{"num_hidden_layers": 11, "hidden_size": 160, "n_experts": 256, "experts_per_token": 8, "d_expert": 32, "d_shared_expert": 0, "hidden_act": "swiglu", "moe_layers": [1, 2, 3, 4, 5, 6, 7, 8, 9, 10], "router_score": "softmax", "normalize_top_k": true, "routed_scale": 2.5, "balance_loss": 0.00433, "balance_bias": false, "init_std_router": 0.0185, "lr_router": 0.00125, "vocab_size": 4096, "norm": "layernorm", "norm_eps": 1e-06, "tie_word_embeddings": true, "optimizer": "soap_variant", "learning_rate": 0.0036, "beta1": 0.95, "beta2": 0.95, "max_grad_norm": 1.0, "batch_tokens": [32768, 65536, 131072, 262144], "max_seq_len": 768, "train_tokens": 555900000, "max_steps": 5284, "dataset": "wikipedia_en"}
Below are experts of layer 7 (counted from 0) of a mixture-of-experts language model. Rows are named router (the router's row for the expert), down (a neuron's output weights, with its number) and show model dimensions 0-159. Each number is 500 + 25 x the weight over its row's rms, rounded and kept within 0 to 999. Numbers have three digits each.
Before each expert's rows: "comes before" lists some tokens at least twice as common just after its tokens as in all text. This comes from a sample of Wikipedia text that the model never trained on. Tokens count by the router's weight.

# expert 255
comes before: ":", " |", "\n", " of", " |\n", "(s"
router:544546496530495499468505517459523489520481493520520536492533520530522524520511494548461505500518513462518487495496525524510503505498472479542542484526499457516454490482499494494515482506527485533539468529541492514497481526467515466500490523532464484489470545500482472500479448489543523511480524460511517498484491527457500499474518520511512475471552513515506530521480462511472471470485491490494532512496548451486481490472497480495509520473482488446443521513530490460549482461520510
down0:473514453532539484516475504477489438511521496482530519530495530508510463501527471502491508538511518509446487506491509495517545461536525505492481512465520431502517472512484508493524504506558473492536484511515519439473470516531480473509504530504467507512562497520496484479516459518504539497508528499480484525451448539520514490498480491448482494491481530474498534550503503467503524508541468470525503497475499488526477474492484528528491521497468510506499522492538462515512529508489480
down1:512463536472540500469512488534468484549492496464552506518501524512474469538519465473503511444537467512476509500519483537512542527491532491510471505477490517487525518507476515474518504497501507484566499479511496528490490482461498524526483521518466497507515464508502523471483461494518519547472532490492516494490499487503489493461464507517468498527517482460510445531509453519476510482506538506490524455540503523476459484512527537503481508531487491491507483540430485507525504541462479
down2:552509521471492516496462509463474462522478505517505531455501460507492503510514509504526487508553488505546520510489520493511501481489477486524496475504482507512458493476511478532462494536490484474503450464565476546484514500497466492513541533495531473476495440531509521489490502483488508467496499475497512479481519493525510473492516497489511529503491456476515490514517494491531519549442441538497456478531505522489571530500476500538489525510496500501536496553487507495519498451505531
down3:469467467469531516518501452544519465505515437505500500531505484512510509470509492469509517531520487501486458512487525501522535462511463502507488452479514534533476492484492525497492496512480470534474493511552495468523516515481553492440544543486511525478475484519487484506532498518476504493520507494508509510535481499465490529531493488504443478513506537564502483519494544456493488500537504484532514524511504538515497519487511468461457522489470466495460503463516543494521487490477530
down4:489496475472496495486470510551484490506488534458472508479464524461541497490472525505531476501514513496488467560510508505499460499528502488516534500468537517468484529520501543497503510470451468514482479489515486485522488536514466508468501449501486490494479520501537460468477479487545525495513487468521497552506468512490484521548458491478507493484551480539537526510506516511523518484496521474515462534538458496533475493507497492560521505507523482524512550496518461520500463453518496

# expert 42
comes before: " ", "-", " Arth", "te", " gold", "ud"
router:505507511505443499462500519535511467504495508529512507481508462506540496486486478525495483529513506525490497535551523502496477518526476498468504458508479503504488532477517474489469528542467502489464475531473513471459524537518515509494515468521499517494503480483511476522464472485518469535558504476468468457520509500459528479547489523506441489453544533502479472496516474506474537500488530514513455537555545511497487463493563491480508513534504465515499512469496483493512512488518532
down0:505477484481477469570456514494515444486509506462498553482422508517502521530497500515512545530505516488528513518490475526474519475517495495499492523559488468508487492494522513521520541504546523543534538492565472495499465494483523499498490512502486481529453501518529480454494474504496500458478479480533508527479464497501475471488552472506497506520496492510483521512486483460477503460510448546498465500534493491513493500496488505537495482521521522510491495537518538498453503494491487
down1:479510521456561508490511525480469521526519528497511512497495529474532510484523486499497495466531470487501480496517469510547512444455499498483548483476473473512512492455494570454515529482545507509518529526526496477455531495506525452492513524512457503505521489498538503489491489532519511504507541474501512533472490501511502547494540517477479527494502491505496505482476500467510463493521487447484515482531476468461446483520480486512525471486539519514500474546456513507483474484520460
down2:484474520497489473465489499529544521518488548497460498527521492555492488482496478532486524494486536480497495538526469455496536459495489472497481516512508490464489515455528469473485502529496510485472520499487494510493540506537525513501481464561545507511504513489520444527503476496528479521505485511461513484564509540497515498484503465480492514486487473524504447476536457510481531490454528515449511537477454488456501508519545478503488462509480506537500532505525522504515479480501524
down3:493503512506529522524496494483528473550459487465538458478514486514508497484500510467511498502480500485485484544507495487494470451490489520506502512478494581520526534538490461496504514494530463523523498482505511499541519524532522521512455500491476556489518453475475523508461504502508533507559487490519474489547460457531508488536448529506479483529491517537499526515492442478492478499480488531514482486503514498513451527500523486517522490473471491458484446503504500482502529484455500
down4:521479460492511502502496449485511554545493447456531508524476522513478485481507519515551520460500506528488511537527455465474529449510513467504495573476485540504531509483509512491510536478507460502523517491500468499556514506496509517506533500491466526536504457496497519494541488499462510493481497504502490507530524535495444531521513460483498528515476488489527482518454492467492480519520515481497490482444544536472469526499476496521504505501451494510488518530464497503515500479521489

# expert 97
comes before: " of", " in", ",", ".", " for", " to"
router:518517487478496475471499532480498510526491479484506513513547514500463528474544466525487531517508507495514506487520507469460496519507520482552515535518524466511477500528445465498504489495485472501525516516514542489475516510478515457520482471514502469502492490503459457500523497484477516492454521494528484502511530518488472468460510477472494509508477466528520495516510484538488501478496512536496522460499507489545524496512486500470483525512482577451468541528517505535552488406495472
down0:540510541536492534534452543529498463474525484507446485513502508544460509508534523534511512469490469504511524499472523485476540476468514510498458520527469509498471503475505452485477475485477471479443520498516512508478527527513500504490473544472463512488525537526510483517526565502489463477516444503523518517497505458502528481532516469538516467489531528462489493459487520498492510528496462505519503542465463484487524504494500507544483501500489467522517506507501465496516509517517521
down1:555497531478503516503515494528490575524467486484539558475509482494519489504467493500528479495500512512543492486489511476498471477486502468468513509511513501536493501498532498490491551491510558465473464498467523559528514514506446507510508525530511476517515467469528511498518497522484455538442476519527532461517485481489527518485475489482508510536530540511519484491515445541489493460536502491474489520483465512486464488499460490514478474485515455521472508523509487489505475460511493
down2:507522488497472449493515515548451495487500488528552535486493524508488519495549498432507506475509500552476518491503481462501488513484501478511516494490491512520530520483519495502507491478477488496472501497511504541515561497457510482461504469549494484546484497468479517509496469479501452528474504532539494536506512485486515495492470524535549487476530480509535515475492484531459541503520485532466493444528501535475526552506512457464541509472465474502491482496473478501520489476506532
down3:469509504475486472506505469488491505485497529503532502473560494450508481520444503456534526564484519484469483509540488497508474474505477494496503496477505533548494486510519495506492501492485504534497491474481496526520501490512485544460539468531520450510498489534486492441509503497552527523456529519470486492481476521511519528463498498500495531507536449516472509486519519488532499524560552447449488468516541507509496493489501488487504498487508487470516496477506487483475559527524475
down4:541524536496488485478458482513495495502501493547474484517504489511500495532549527485522473495513455466497479523482423528511480493489510507509509473511503460520524512475501473555487494477451483517408489481521517441529500471461516474531518500505528466540475508568530495465488482505548512499472484524496510494493531515491539505520509499515514498471503532511511491501521502501506481502525451523508470484502480496486434517508500501488532527485503503459521486507509520552500492519500480

# expert 223
comes before: " ", " \"", " —", " A", " S", " N"
router:551482480471458486470486449495519502515497509511512512488476529531546535497476545496530488536516512476527464564465492530435488505522469477477531520483490495499511518466527497514487523515495479470501449510536497504533491461501486460462491510489497525503494492494532516495446470516481468476512506458491454477536544517500527517549529484548477500486525529518539506527479510495530517495502513498489490543500496528523520454468512507456511524486494469526522512482495520459515484506491498
down0:508490494501508463480457519494463547513466500474500498507515482454538474458445480468479502486497484494558507519502526515523526529521519490478473560514497478503495514517512523552514515483511495532442495490508510447490476493504493508504495508508471497543466472463487514494510527516540506520495495518523539516478459486517511478512492511457520486492449519473489520509537498505497487518511528480468494458514519532548501515594520482475486461557510495494493476505495508481482481461508523
down1:536511497480498525508530451520459497440520525518453491499453506536483482548499500499520520521497475535485508470530500482469510517519479532526504543513494469523490509501480508488479522507450455499483543503548461491497501504555505472483525533485513487484495474495519556488464486500527497508545509495473489511545553520483480507483508493492489496511464517535511512536506489445464514479479553478479495546455490496470488505512511486510513523485552483510488506525499455518528465482477499
down2:538508496504483535487496452509458490473491507505468479504489490535482523507511445519504413478519486498538511510524480501513478495522520477488455528501452515482460477492452529526443521523463497488533488530530463481541485487460544487477511512484525517544512487527492487473479518543526477496519465492562498496477516558520501501483528474543517481491469498483514516506512484489546544502511499477508504486498477493498500517535487510538544520524488497476490477509503481516482510472533521
down3:541515514468494451488506510524521549491529485479517491510554496498482499501489503521488497518485501488490509494456543495498534484520485533510493549461491532484488517511496498431504522503495522523487515483535508457509468447495480482494514481549513518510469506487498504519483528463486509508465526538489466469486489501496486469533447479492445511504485481520486515492548509498476546475523567460528531465506473479475489549524464501489505554497497521463472515503530529502503502517458474
down4:487525516482492516498444502535506513502502512471496498516486491476469495472484524485453509541524507507492551469465531516489471513492523502475517496533515512474490524481438514530529516462474519485463490511453531493490487513487493459538542502504554484531517489497451469471495473491519550483506494495448501506503473533468541474500538511525506478502526508472475529456485522496532520550535503511500519542500499471514486516475491502487513518497509467474437544517512443506503504497529536

# expert 106
comes before: " the", " ", " a", " his", " this", " an"
router:475507512483492512522522487483542489502440481542545508487466521464472507538503529503491478512523472489512476528503500495506459475489491522445450496450506522492478516549524481503476510499450467511534495485506493524502477501534500426471477485490532493530483523524516496498501484489518503532472501477474540509495510458528546480534496539499464535534530516495488529543519525487468518553496448517533473505487535493474500466496510509490510535505538525528487484495466474478476521517494496
down0:518499511477479545488475487507502457504521494491520492490510451509510514541511512458507457484464474500482515493501565525430500517491504516466530529515504504475514518506522548534508428508523529490495499421490528492498465508467480466515522520494510493504500478519510501512498495506500502461517518488520519455477495508528550523507550496524476507538473526485505485507471500485509516497549473527467477456516510466457524493505485513488505443538534490504510499517513488522551515455515503
down1:476463507519498478510476509547482495482494490491496495507487523492506476556478509537560499501476490488492444549455528507487509475472503498503488505498520524534468499504524530508526519452524489562453517519498480469498556513512529488490540520519499546462512494466450517518500480493476488496494480480501457508475457475505505525481493493521519481505472536503465505491471511511497517487513475490524528529483489492486539516487566452523483461521452501454549543518499476490512488493512523
down2:472487482514486477503512496509482464474516442461481499556479446517485498490486493471517505476488517556522482527482485489492519533469440501507508482496519499538493457480466501460502522502518521478516488504526492482508521509499521469506521506520540497481498466470505505482529467488510494515509528509506540484512508509533567505528534495537498488507497548537511485528501529536490519493484437481540514485516507530487460511495480480549510503494516489514523450471452526475501478536425510
down3:512485519471507457494475439516496532489527476489555525504528524513537502522520443478478518491533506511519512499477447471497510447488503520498486498500455493476495487505468480509462493481499546503558497487530501489527518463493511472497534513504517498513496535522422485498510513483492509534489522532543458482529497491529532487459499471511486505496517545529520472478469536486486479489472527508481516468454490517504494502489527513528496486511540534490533467444499487511530510548475496
down4:512472512458486527527454533472512509517472559494497498463478489463512482507460482469524512449513486510498486517517552489496519445522493485518486516458493480495481517506471439517480481505469481488498524507519535502526527557491541481473515463473506514548508516501501461493489483529497525511510517508481474469502478500455471524544507491508544500502494433485470529511559529449520509507514498516511511476523515513543506527491534506530494482520488473506519513503486552459498518484480490

# expert 89
comes before: " The", " In", " He", " and", " It", " This"
router:509499460471468487505523470498507528467473504493477505510520524509540465463508510529527525500519475509494485528487441516467500479496460514478525503470482500469523518477517490484562515458460497464535466559454482489532509505497526481475543490470500508523487520486538545506522477496466535463520530489529510505514507487500525519531496478472483512516499489526511499519496514558501514535515548465466521464508461542537484456484494490529522505518522462469533522514507520510506487448510490
down0:505513500490538487513477474496447463496505483509539506494484502485468512503482502510459442548493464538502534469500553471515543521514479530493501471484477515525505457516488504485490480496502468525462476496502547493509459527498485503516444497520526524509482483515470494493540514457490460544503464472496553491516491507508499505509460503484525532498515511485506556511516487524522468499520504509552465551544490455544528530501495504507485456485500462509469548509526506470517511511485513
down1:518453452527509481474502511533486547522496487471482527463498459558554521520485500487489523492528495504490515505503511490504473505511465520462503490466510496490492489523536492510499498493509488471523480528505466477489495496493488478461512525475467475488510477464537504510507466504479523499533547454470528500468536473489489532536476505530469467470532508504480556521505549493539495481506460538512494510505471507523482463530489489501485522464508464569548508494520529528476546510464512
down2:505503510445469450447474479530514533534513480517542520472461514488520510457511488524475489502457497487522497502471475525519431512540501489534525495496479536514531529495454495486462486479454484494534489484517473479547519486515483479547550500508498490480463497515499478455519491512532520476518571538469517495500496489487469509485475482503497540535548495518504487506502507526530523505502477494518526494510501510524450541497501471519503496545502507471498522480460488488485503498528469
down3:506535569495485473459516521491497470482508466487454490493530460500523500558510479507455490511472494509491551496488483509549515512477570514488496493473505498487492512492530481472488465532499459505470471520511505529492531477514469526503480517543474504482522510548481519501499525511510527523521481499504508493479506520506454466520514514469488557522533523489488529516508515504458473517489495439530485531464501442502485532484510527481491492512445487452495535524485477471526507497494515
down4:476491512498535533493484544493515474529512480505479541494502466479537466464541512452529571477476506493514512483530447481487482504497494519461485487517491494457502504510473514530523463510469490519536527481525486502482542502535474511500481509534516478527475519489479515489485491505480476504452517461502464507507499440520474520500549526489476543478492511538513471450520523507452520467522537490526475510486535513501520538517497482468511465509477481490501496538533514507488484490556471

# expert 26
comes before: " ", "-", " and", " New", " California", " which"
router:524516514499491465495515448500465498527481500500532511518505486479490460444490506475488478479481503506474539493501430495497491507479544545481491462521459569494505495488483527550528539516469498489520532525476491479485478514517481514464548518485485520525476506490515499514505478483487505494505503497487491488510477553527539512570525466480453548485524514524464513544469472479549496476528500488461507499541535529521488492492459516523502482471507490507494499491498487504481467483518541
down0:496452485537464508508515571516501540545455520487462482493481486505551455492525471548485482511511499496471441506492487519489482495485488486472496517514448557481488477499445508504500517463481487489507548509474498500484514473509497509499529495469471470504509542497548526519535493509517499472489522530485488494493510520520498545513473501495480495532506489489451475450514503505517551521515504494520478487539482503486478493477462536507560514520472485479513520485507476486502550513466533
down1:518492460442505531499495485473479499472499486558497504490499492521513481541537494471506474486512456499492478533488450493508464523488539498510495510509513520462472533494517532511521493465480484498557525493533515513541491487556505514486512557484500471498513458505455487496472497494458553516510498471512453482497512524495513490541471532502515485544554458510506528530493548509512474488485532476476524463486542489495512430500459492505516510500448513501487514508506499469506509509505492
down2:455456532484476445566497520514462521532546535526511529466494503498497490508528444514449489506515501481509474465516533523490492544492482507508520506503485473480480524503503534498560502477476524529486503521478483489517509490511510495491476486535443474518509507485475504500468490451530495482477508459519473523540493507455494518533490442527516515497522501468526486490484545503504536534505539499506497507480522489491529505507494497492467540486505475445493535483481520501554527495502462
down3:530539528514450449510456467503519515538476511493528538486488494501507483503477490526488497488494510490506495474483525534570526486523490530487475503504486502508486499477435522508505524471493492488500521552494462497504479533530509528512507542491464499498459508489505492502492506507492451508505495507487507474516467498501474472485474448496495534531501534494494512469495533558509491537481468489567522537528508501504449550488486473526531503552521476490477508492490488521454447500506452
down4:493536516536481503471464456469516500536514472473526543546446491475504508500529470509482492486506506484522524464461509543501505480519495497495514476481486493484490472511501508491511469538506481486552538498482514464506497467539455434507455477542540535523527505535519512470499488529500490472498536480493482477514503498515491495483502519504511498512526492496501462469483536494511516495491509430511453537499511478551521473487522496492476524476503509521551500514515463539519545492520449

# expert 241
comes before: "1", "2", "3", "4", "5", "S"
router:512499488533505555551518509497568486523484540524456462517475499456472471467464506509476474515501477506501504461479480501516493490509486518507475504482511501430515471502512493487547495551504457538498510539488477514528462532479499495476496447494489534491513530503503522507468500483473493524519482490518523513502474537499500537497502490526534516548492538505535512458499497449506502480508520498507491507511495443500514526477501504543524486497454542472456482468475525493527499514479542
down0:442484503470527500453506510473507487467490508514538501483464493475477466448478492512474562522493504503532454479537537505527503515519464496504506463533471523526472502513489500524473468433530496509511503518456505529496487501523509539498576546473456512485481467482485541504489504506503548485499499493497524495535498515510510509509499510493534498510471520480516474487463455498505521525527490475504485516549492522474513450512501492513547470525461513504466491523532523505520493458520494
down1:482492483489525558533505504508522475532496524442468474476477484484483517507508503518510501516514490495487525501511519502557479487539502540454509510504469483520499492511518467533466515499484480487487501520493459506522521489538559459517469514491487513468487517516487524511474523512508517460490526416475506512462473517525516488502482516540484463465540502485441528494468473469495520489528525519488513527552498464515500511504556456481525553513448497493497488520501513508521505474520501
down2:520471518509476494522500510517522478520494482539542480473527485478501524503489556515506452530506510540486473505497535518522534520471534484492520520487480538510522504529459483538517544510506521502512454508482467464475535450495483474499496469523483510463488512506489485530516510514478510516483502475527514495470543502511491512488490473519506513549528471475490481537492450493460510500480469536456496452421491518481548499497490548512528482485513492437499471523483519472506485536487501
down3:588481509455506481526481543494478531521487558498504490510493524452495501470479488485513498512497502481485463526488527473500526506538479456515487496462498534508476508553485531490529503455515487496470477506445496531503526459513522536480534501508503480517468525480520530475516492519536518557485489520484504473491482487543514520468491510460466485529504479482523530488468474503468468536469496471484446513526519524511487503492506521473501504457498523511483487507548547513514481485499515
down4:494501456548504543502505488410493512517493535488512502568522492483493487521520528473499448497533513521483498509525494482513495507504489510518504488491515505511511457430499507533459500491492501488514531464514537516512523520474505486508483506504503508515484498555545510500491536524513534431538496485508502469476497485505452510468471486455506499505547500494489533515465489530501535421510549510465493505499535481498500506460521478508456501507477500516523469504510484500523472488498482

# expert 41
comes before: " the", " a", " his", " its", " an", " this"
router:507495513447483552536550514490509492499464479497498507477462518496484541534490498474489484500496474503515512477495496468504493467519494538503477494503492544453520470486479511504454471505459519524527510508485497536499452513495503478515486470481510469530517492524590515489466529481486515495528497459484484499514494470460559466513473506497488507513521491465496514503513516517500495501495473539544436511456522519462476494499492506543538478518535518531512510522522516497492510427483472
down3:499506500467454520500463549506493527517472505525532492451500481468504510485492481499476486511505520473484527474564478532505550516534538485536527505469451475511455509492468547521494515498515537500495457525503520512515477514518528493505445450468478499490471528491476492506466490545528534477510496466538457491513519508503504516533506501493500512544516462510487518473470514444537484476479493511504501499542511445530485486492480505475519493448498544520494488514512533524521481500509477
down4:512535505470468477476509527514473482504507524506484487477501487525521524479462470513489523510512541507482524543477524509494459525499494472500495444508531486492507522505511495516498494543439480490465496490502522510486485584494466521508465469500510481560532512548453512499504450497510451468534519524501487515515498478482456527557498493526493486486532457523515530473496491503463500458491537499496510500529511456509536518538499450472523520467518480485486516524481496496527517520504472
down5:537521472557422496491504538478506560497458490487508527497462515492496491501509508477496532512458493480483495494478552473503515500474484539481485507513506507489486486490529504522479493485476517532549491505513494516509534490512491494471501511532492478491494489435540493499474537559455480503463475506526504474482500508501532501471524475545542517493512508463504514511476471535515475491528476448522477511442496555497510500511505482541451502492496479507503484509538534509505529526489545
down6:487538465496466478525468407481527487452495514512480509512513539503496505484485468500512479468482519462476484538471549537520514491500511527505517507463420525509493484527511489510504545485504453535546485518502491510469446513506516511460502502487542469481488503524505513498495504516523526507496498484504487553537512468463463493478501538530541472513504516508517480492517480466508484489514493505519485489478463512511482546450502486494544517481500522538474508475520517505480528514535485
down7:498511497486559494478484466492510482448508497531456491490505517509474493509525493537506556466502511507491502489513507505493532511468478521520531528531514478532460452508521506444494466485508489484534511529508512473529470519533516508462509468491469470490443509529517506456511483547527492509487461486455501544496507487564559488511450519486504490502510520536512506514505507466551519492531496498497490474497475524508462499528515518484482472471513515534478514463546539486462488499504478

# expert 169
comes before: ",", " (", "\n", " |", " of", "."
router:505516505469532464477521525467450502507464504534530541512556523490455459503515480493485527468519509499462463516526491508510505489482528506516507494506484475507521495489498479530484530489515474504520495527491534481501491501478500504496475496542457501540462480496466520520498447481484519504468549510513462563512478533500511531473498470472532520497540494536493508490487468516476483495545537437500537450474506517540509475492503466503506497486479500473513492526500497465536504462535443
down0:525535525548503567479536524516491540486477545542493508509511503500514534481485520493517464466543515511518486558492501500495531464495463509466514469511462531482491518497515504516502430496511492540495496445512496492501501512492496514456481452506522474482483457479519490497488522485495506474463535488506504495473528505489518488520486517452446521493504455500517529460505496479513524500517504490518438478510499473483492492519481520496495539511482477504509531499510524458491515444568521
down1:517483534543548491510495451440513523513458502500476504543506512492497497525478513476451529506511516474475538491473489473559500508488499580483473481532508524507512526505491494499510518466479475526488546516534478496527509510512483543468515478513479493485539548521525493523511507493531474497488549501507499509534479509527514484468492498470474531492499511508551479500477480470480543489507490480477468473491500525464488519521450480453511475489489494499449535503505459474480545487508478
down2:487530506507492443505511547497498472521476461465502499467495511511502488501490494515498520511503500510508514516545523473499481510508518481524498491487515489457528519495531509506507506471511462533461469531472503504497526527488491483499479435476473552513539518456479506512489492519543517559520462527492530521479426518503458501513469485510449467511515521528503510496503464539516527474483492494522529499514492465492515577500494517445522480486478529472512540515509495553473474474502503
down3:508487484541521471523500489502494486492519510487504524460500457485494532513528461430493496464498479502488508452517504457517524515490542536515490544508506546566530487446474498516516459517555520525546497494515560524500473520464493502516522538506517499505444485519523520509463490490512489521481480503499450524495512524485503488491503523528506484499518482471481500445478487505530477529494490523497490490510488486487491531565506515517497516477504502463452491494477486471494470546484457
down4:500482511478465487488500512508466503530494467465521509445454486508518505498515502442488533448530490457499512452498513458530493526479528504491478498514521498479492534524526489485485446486495458494449507469475498484497474474467494522516498512487516534534502537533516509463535475517504522510538523542489492496498496520500485518513455532537438525467449558456512507476525536483514490531505506503525464503557509493484517533494523486499504534512527515504471502538522500531531498496508503

# expert 244
comes before: " ", "ade", "ust", "0", "–", "."
router:458515465517518486468469485537469497476503500471496483452468501520527477492503502508484514531520512489498536485518470453534461481485469487509465484494484462511466520481551496503490502525542534479482512544537501500484522477462524542488509531500469507485503476476440506458512480449530520489470506495498524528456518525478494560487542461514502492486487526508475509531495501478502538473474521519499513537506492562483460497484524509486542489525501492516535526538524499532515540518512514
down0:486528531513519439476491505517431527514503510518519506543520512513504488419493470500487497529472539470511527482519501493461499534504503482532485519519496519494460524528515549493517523491491527499498480488545513536515454498492500493517482473483522469475508514481498514515473464487478539449493462491521501475513493499550479521525441494509489475508442488502508472547523504501495450523508506512488499515536490511495496496484532480506506537475448469513496474458484499525546534487523527
down1:527477545498498510490465507480524502517525549541484528500483515521476467520537492526534472504517534498523481521484536521489511448500535496531531510453476497443520485522469540461489508481468509528467529502484491501502468484477500517512506533541496458474507504514501489500488530516488455486445523501464505493515512484511507472469542513448467480465506500478511531459491473508535484482481515476550464484481536476508485506498539520537521481494488493553510482488461496474493509521507560
down2:514462480474488522461548523501522477497497499517482481516545472513504474515501493514549522519502549472458474488505473534550516499500510492538530452534512487515506476455502517471470448528464535488527450470462491476556509458526509481518493506537467495511504508457493492512494501503521491510482521506554511538489517517492522481475463474523549506516509480482478528518481470500522519500526472547467491518486498518524510456517520465465497490484492501534492518461494492488544493497460524
down3:499497473473486569481490554500513523509513519500466545486486551523502499496508486481473509487498487496486491513444531499490523487538514484534505541481511521501502517511502523490516516511506519497468485512488490517507495503505442517525518550545480496457516511510532528494507482504499483517485498503534536526495504511489441477535510479488497521482543483444436504499464512459504484481462493530491521468530529484456462510459501487514472493487482543544490505498520541490480466428472523
down4:482474497473550502491493490515501514483483433475480477460480514521485567530506485434503490543533527510506462527485523486516490467521526512519482528506502517512512533470497491517502542509510494523488528509472484509503494497497471480500500512485481526459486471547526501459553481503508496457534530501503482496461523438523500539524533481451485548508540499461459499519500497516508526495489492531481509550522511484507492508529449472496522462502499498492515471482481527480524490506445495

# expert 243
comes before: "-", "|", "ensity", "aily", "raft", "igital"
router:492476472552527537505494489493499485481529552454509557460486524513495508485470535540538490456505537488517503519534485504480515537491513500501503540496482513483491528489470471516516500517521484492530493496475495470458505510457513496477465466483466533523543442547537502533479477509518496490500511505514536511506507512504478494513500549536477447497490559506487492508527471462507512517459474504528490495514474470495505485504521513470455531530503474445479468457497474521525518481510516
down0:484493464462471477523507496528485523501490528481535467499528494525548439539517513481479501506487512477520527521558534482516475514487471525452486512540491510477502502498532509497559485525478541463495485500497508509486539473530495511482540517483496472517506484463515525486448497462477487548497471484517505501511500465475469495551482474567498485505516480505502480472517471523473523523483490515479514476511503488475552549507508521490521548488479528499553485485453507483503483482472483
down1:521481501565524482526481505479450463541469513488528518451536500517521514480520517506548492535527493504509532512473502449487470516487530473468520484507488522500486532497475469427516540516526498496530472503509501495501474502482500520473500506535472507470543518516514472528505489455490489521460515510467528505502519507481503499499465514458472545496497519521452523518504511496541500487518466496508474488488509457480552485509528490468557470474508520508512519516536523460477497447497484
down2:490528520486503484516452505501515494473511499520508508490524493525513484538448530488534510499515467528502505512505505525499487498535537540509499480458471485520523504504481493525481499476476490498500491508473555479495474473474581407466534491540506487489526523493464520540474518473548459476545482473516499497490484530515460521471493499516488534502489482518488500528471450508518510517475481474488518553473572526506451497504502492504537501498509491483503506521491502492500451491481520
down3:468483490457499519518496491465554503493506514492505530491532503505495464446490504543516476492529524495441469512497498455509536498472464504526465504471536490485517471479530463547465502488460530509475518527506480507497490492544526486487468516489462552508497541485476533548513551524508485519480462463498540480512524487506508503512519521500499513477451509496513528491524483479453511512474528493490526520473530482502494483492533484533471535489544522512459471527516488491444484530519513
down4:502430479502522486480530472505520497532508557533466504488457496513513464484469511545510503509512520432518521518453457479512474501452486497530446504473524533505527537509489533505521525485499511478476463484541511529483518466463514504520537448501512496472501535487469527478486516526539509480509491475484527502504470525540486496522506501532491499500509510453495522514497542493512538524467502502458501505517504484461475494452499497520494491526540508487520485506445488512504520517454522

# expert 143
comes before: " the", " as", " a", " \"", " well", " he"
router:482478506493460535520480506520539477488472468502542500491465499546531491520479470494508493514523510498522476484485511493436513461521526513478460522495482544517515536506505538517466502484491485516519510488513449534495467481525483460506480527496531458448482504454589530477504507519487499490503472522514469486494496497439539494512537532451504518470502490531530511506505499524497494522478474529527468489522452499481498512492467509502519487531512502550473528503478525524489483468488513
down0:468551510483483526533506478503493472503467459536499500487513510500511529500485520479486510460515484499508535479485479467445510523533495534493475499529519464489559499492493509537461470496513507528521542516514471572527493453442471475465471490496483467498478509482448516528497514517475467492541500476474491519491480494458529509473508525479504460495517526501514523544506493493502553460516455514506464489501516521512521560493482513482559504479487510527507518524514483527494504513502490
down1:495500464495531482452502518537521480515484484503489529522491506467470558509512537494499453548491513458491527505489524523535487501493474494487484517460464500484532479533480500517519514511553479510529488483498522523476519503472533449543432520503495526464479465492485499501489550464508496451478492449513500528483490515527468474450483518488524532501470468475459525499476521517480526491511490470519494502514546495514464499484482548478481531516492485536504502513522502510548479497543507
down2:511521478527446488477501527514480482506493465484527481494470505484496450507489471494533536503472488536500494522508492515470540504460558515514501515522525484488486538490528505483465521510489473515504512506546453460508508525496462504506517506539518538458510499508548526518509487518515523442508489516512471518469499520483487524534467478483447501510509486486532491543500470512498472484500492530490458512531511452460478494475493540469519462528522516454502501505548465524572505486521503
down3:483503464493540512492483599491510522511454472461482514464497511483481527489496487477534477491506472503494514496486566490525504515465507486491484452529506527509489507495489504490517462517501520508416534491521524505535492480507512496547472455506470503525502498493485433484468523493490466507457536529535510518463501516504473538475462513529480507497501463475516512535509498548490538508510516512459529478508512499524518528551486482498505520494517500488466492527499517489523491472491483
down4:520485517466473461510484471507507486495520547439498527494494522477466499456474543493500530482509494506508554486491483484446481525551467506530468498525525517495482538543461490545483506502516505519532475479497492507489477532488492485502461492503510588474506471504489498462495495508530503504484502552519506479504464482467466469466506500479472508484498521512465542512498505541515469498508487468497492545498517529519492505533493507513514487457496536549466510500523546545490481530493486